Below are experts of layer 5 (counted from 0) of a mixture-of-experts language model. Rows are named router (the router's row for the expert), up (a neuron's input weights, with its number) and show model dimensions 0-191. Each number is 128 + 24 x the weight over its row's rms, rounded and kept within 0 to 255. Numbers have three digits each.
Before each expert's rows: a language model's description of what the expert responds to. This comes from a sample of Wikipedia text that the model never trained on.

# expert 40
Description: Football scorelines like 1–0 and 2–1, empty table cells as lone spaces, and the word born in biographies.
router:100102162098122123143122124178141130109153092147130117161122109098153154158158107145143100126089144113140134151129114125125142088091134132132098110147149118171115161145129105131101101097154085137135119126160119133174076162115131121142181141125099112165106079152117137132150151090100108105115135105082118126111081159131139142140145151084168151181129153108111162126150141102131116125126099176149113088175132123149104140118126120095153114109141134132150104139147153101097084104128105142152140125133120100114158117131167113145150075170120147153117125177156113093081149107133123123
up19:111159122144132122127123131128120141109080123125094149119115120165094113132137143119117122119133137093149138124170131149096144079134181179081132149089117140126118104176155117092117107137136160126149169120168126137117071103133153150146117088147137188140125171132149093119112160102144163154082126131150110101117143138115138107117161121080138162121084090121132118114118152147138128091165115133142140126172103058090102145099104118140127111140109129094140110129145163126174122134160139139111122119149124170134146105134123126145097141149126126116083116191159159143150128150136153159
up20:138109167077139106122178115136171086131142178122125127121137074104115172108147120127127098132122140134103121125109146127077143148109103122115151146085152162132125141093120153115115149122119127111119149148133115135120118167117142139202113162123087151169104121111159154124105124136145098146135133148141128103096112123140165171158140125106097134115141121100108131115140164155060157093156115171144112110147137165133103117145102130094177127086144150118120138141139064112150135145138150181133153099146119114149103159140130104082117132098121122139138136132141176097129140151117097161
up21:139170100113115132156143189133133123115092125092126139205153128137131152140130156154113116094076134149146136129110098130165136107133149110065102143142120119119121091133101124134146156163128209083143110147145162092103151116160160118132117136080148123080078116158148131135138141072157101105089143140103129104167118124113110129111131121116111156142124157131119132123094140132095159154105137156122137125088150130124142145121154173148156132134105104129125128142185095139150150132154144173133141114092118148120102092156105148120146106089139137095119140120120135132128128121132136093
up22:137061138139094132169142139141084096105158137127123096138095108148150138128105118088116120107095163125117123102167112157176102137116168175085121110128096138097163099116168131127113153104135128096123122118138159100155120150140081121152144102100091143138121163141127192136103148152142164119116113157104100125124135124137141082126148105154143159120116152091179117135155066147132115133146124127119153135159138144129105104118112156127120067149138137116164157132162107106118166126122130122142090149107138145123117115146119143114076155094151117110138158118098174142159126164115132108
up23:097077147125189135159148083134141131136118110108121122105089111108122106132150117098145113133152105103105131147076136074092134140112159103082092097129134124132118120105157086099119119152143133144131105155170163085082147149123165157145135170133106128110192137102177075120136136126137100137134146137154146149121156166133150135152087106090130182127122079122111124105147146134083141153115104101107110199114129132132136109127102128107106106122153127131123139138166130107094169140146125143153103121133128160105124139129120137098141087111123162166124114127113118130112142115143104136
up24:119144092100129128127134129125121091133140148122153145098131152150150138096178079112147115096174094097134123140128168130133126170082153132105102120087133136130131096084105156152140097086170167112152149135136136091135131098142115111112140112118144120107144128095116105131106146109131119102099098179114131157132173118130173096091161181118142106141135129139121169146105133088132096111119099134139098110112136151165129148122135156157128128119161162129114138155140144091093161149143138150119122105123129128147085114081108140130194162101158169117138132126108123110083171082162123127
up25:126127099086144166079149147124137141120140137134117118155138138136125101137139143121126133103138116126092153119120143093140130162147106101160145127152097119123186161132140127144144106132114132107122115136131206143188099098156165110153136117148140124074096108147124122134089130141128098129133178130125134094129105116136136150154170127153132122138141130132093177139117144150122182147115131138159163083140116162089126146127147139159116184121165126159128094110152135099101129171144126100129096117149109126152137136159117167155148085091132096090147146103145140134192140155129085087
up26:087107162169146120149104126141137092120075132139110088160144116129092113096119142127120118132118140126157167132173127130167145151107149092138152129178106109125128115124133112141149124079130130112118150127108102107144113164130105163139128180143169088134128139126119149128143127129130082124135105157090150157133118112114101119157124130095114174119120159133135128171109175158089136143100131185087137145138121106113125148126127180129154158162151139150121154139142140111136161135128110161119087104118119184158110146148152139085125147132123071125168101076092119093125158155137083115
up27:132136120094159154178103129147095145139096173128138149127145094098144072163132113123119130139150176127108107160113183123124107126146130098118100099160123109145139124080080169120139118141106153117131121128162146140110115137114176146175124106111078110166139106128105163134090115131146115118121195116126158121163073137124146127157109155112119086122152113117137097085165159190113132132107148094158128150121102130188117160112121133115108123122091143173137110129130120103126120128106140143126124137117125153147127108134145081130153141119145165086109120149120101154144171149132112132
up28:153131135138126167139144134106121095127136115131090127063170110128107165081146169122113109157157094102121149141115108101112086152152127147150165158119128160107116179145097144140130110095166134151179133135138140118093135105135125143142136113153138102173101147096107109125116158116147080142108146080173128115092179184115165136158155114144144127166089144131128151125148094186133095125131132130122159118122160149111101155163099086123110164119135103111129104155132106137141144105129157130137132105095130100168123112129130171144128140142149091122118103133158125140127124090127087115
up29:055174116122128138109116067159150120122170061134148087176115120131115143118131117125138151141101072158155126140162111090172160136155163130097153098117143141107153178167126107150171096092129131134106132149089128153107149154131112134120109091137143131128160134085136099130120140125119120110064121139134136177084137168161137126089148131121111140143143125151114145147122084093132138100109129143127162104167118115134111124141134172108089125085127117110145132097093128112151127102148117131114144122148115131093150113141117149125171144107150118111145136139153151088139112116147120129
up30:128100137183089143113133119167139162120155084123112165131118120097130111141164158108107123057144205181106154114133116145084119110130160171145134114190114147150120098126127128120071143138083135137098101142130119103149140147121114096148139167117110123148143152130140129111141159129167136092117130157147141110075128125151135146125159091136096127131118167092088124129146149152131148151153115135095116085101124111110112133124134133118143079099098132133123131144094133167152106116068119159143115115149118101120125150150135133075142129143130130089125116120124123097154146161142114149
up31:102133133130119099149106110146152104108110171089146127131157124098047151119188156116161120107131120145113124120157168112093127152151145152136150101118106146115126109117116123134107117147134109107115141072124155125153154174114111114130140105159116151128154170128102119170186145110126180138117142112133105130137126076107140110079101156117130112134130121154122097122141108125131118156120110111132141124158121149153120125101145169162145102091154126164156162102132107102160107151085132102159113068144128175147144113124148129125096113151150100138122116122147158096100076136133134186
up32:092138183124175131141152152090155124138146093083124133120141080114112099092137094144130112146117134114145140140114107076143139101097187132132143143147135100101142123186162135112109120128150125136102166135074145134154131119122141122154130167131135171119130099133083128142092096135125106106160152098099144144145141073147159090129189153151162164124149130154104124159066124112094131110124102106144119127168127144096134151142097178137126081139147140138149125118142114140103147116154095138113135101111129103147178156144133110155132101125160126120114115118122136136090115117117147093
up33:111151138146120120151146114114131125122137151184083173118162068127177106128190134108193101123126136141143155134145114157096113127115114130129100106168154098157162132110086147117117120150124107166124153096125132139109145157134123102119088121115128087133102129127133160132100110103109157099120100143131093141122134152084141157110117133132159157140188128132090121141079127138162142128130152113159138130128123105138126191160115174084085131102175102156121145122119143147142092117110107134167120114137130161113097125141136137087126140102134172148122110140179121135147089150146143134
up34:124146163111145131148152147127099093123113122117145082155125117117139140098095146138128143131144125146141124121143188205150164092079121109090178169131134090128120107074128071133109144123165142126138085142140149153068154158086122132138137145110132121113142118080142127124122099146111120115147132131193125129120135126110102116088153156121101105140123143137120144115159104088116155114113093089132163101143142153148149117130144122135141155144160137121132125094097141126137137150143122136155138098098121088069139150125115130162106145174117140138103113168121100132110158119137191136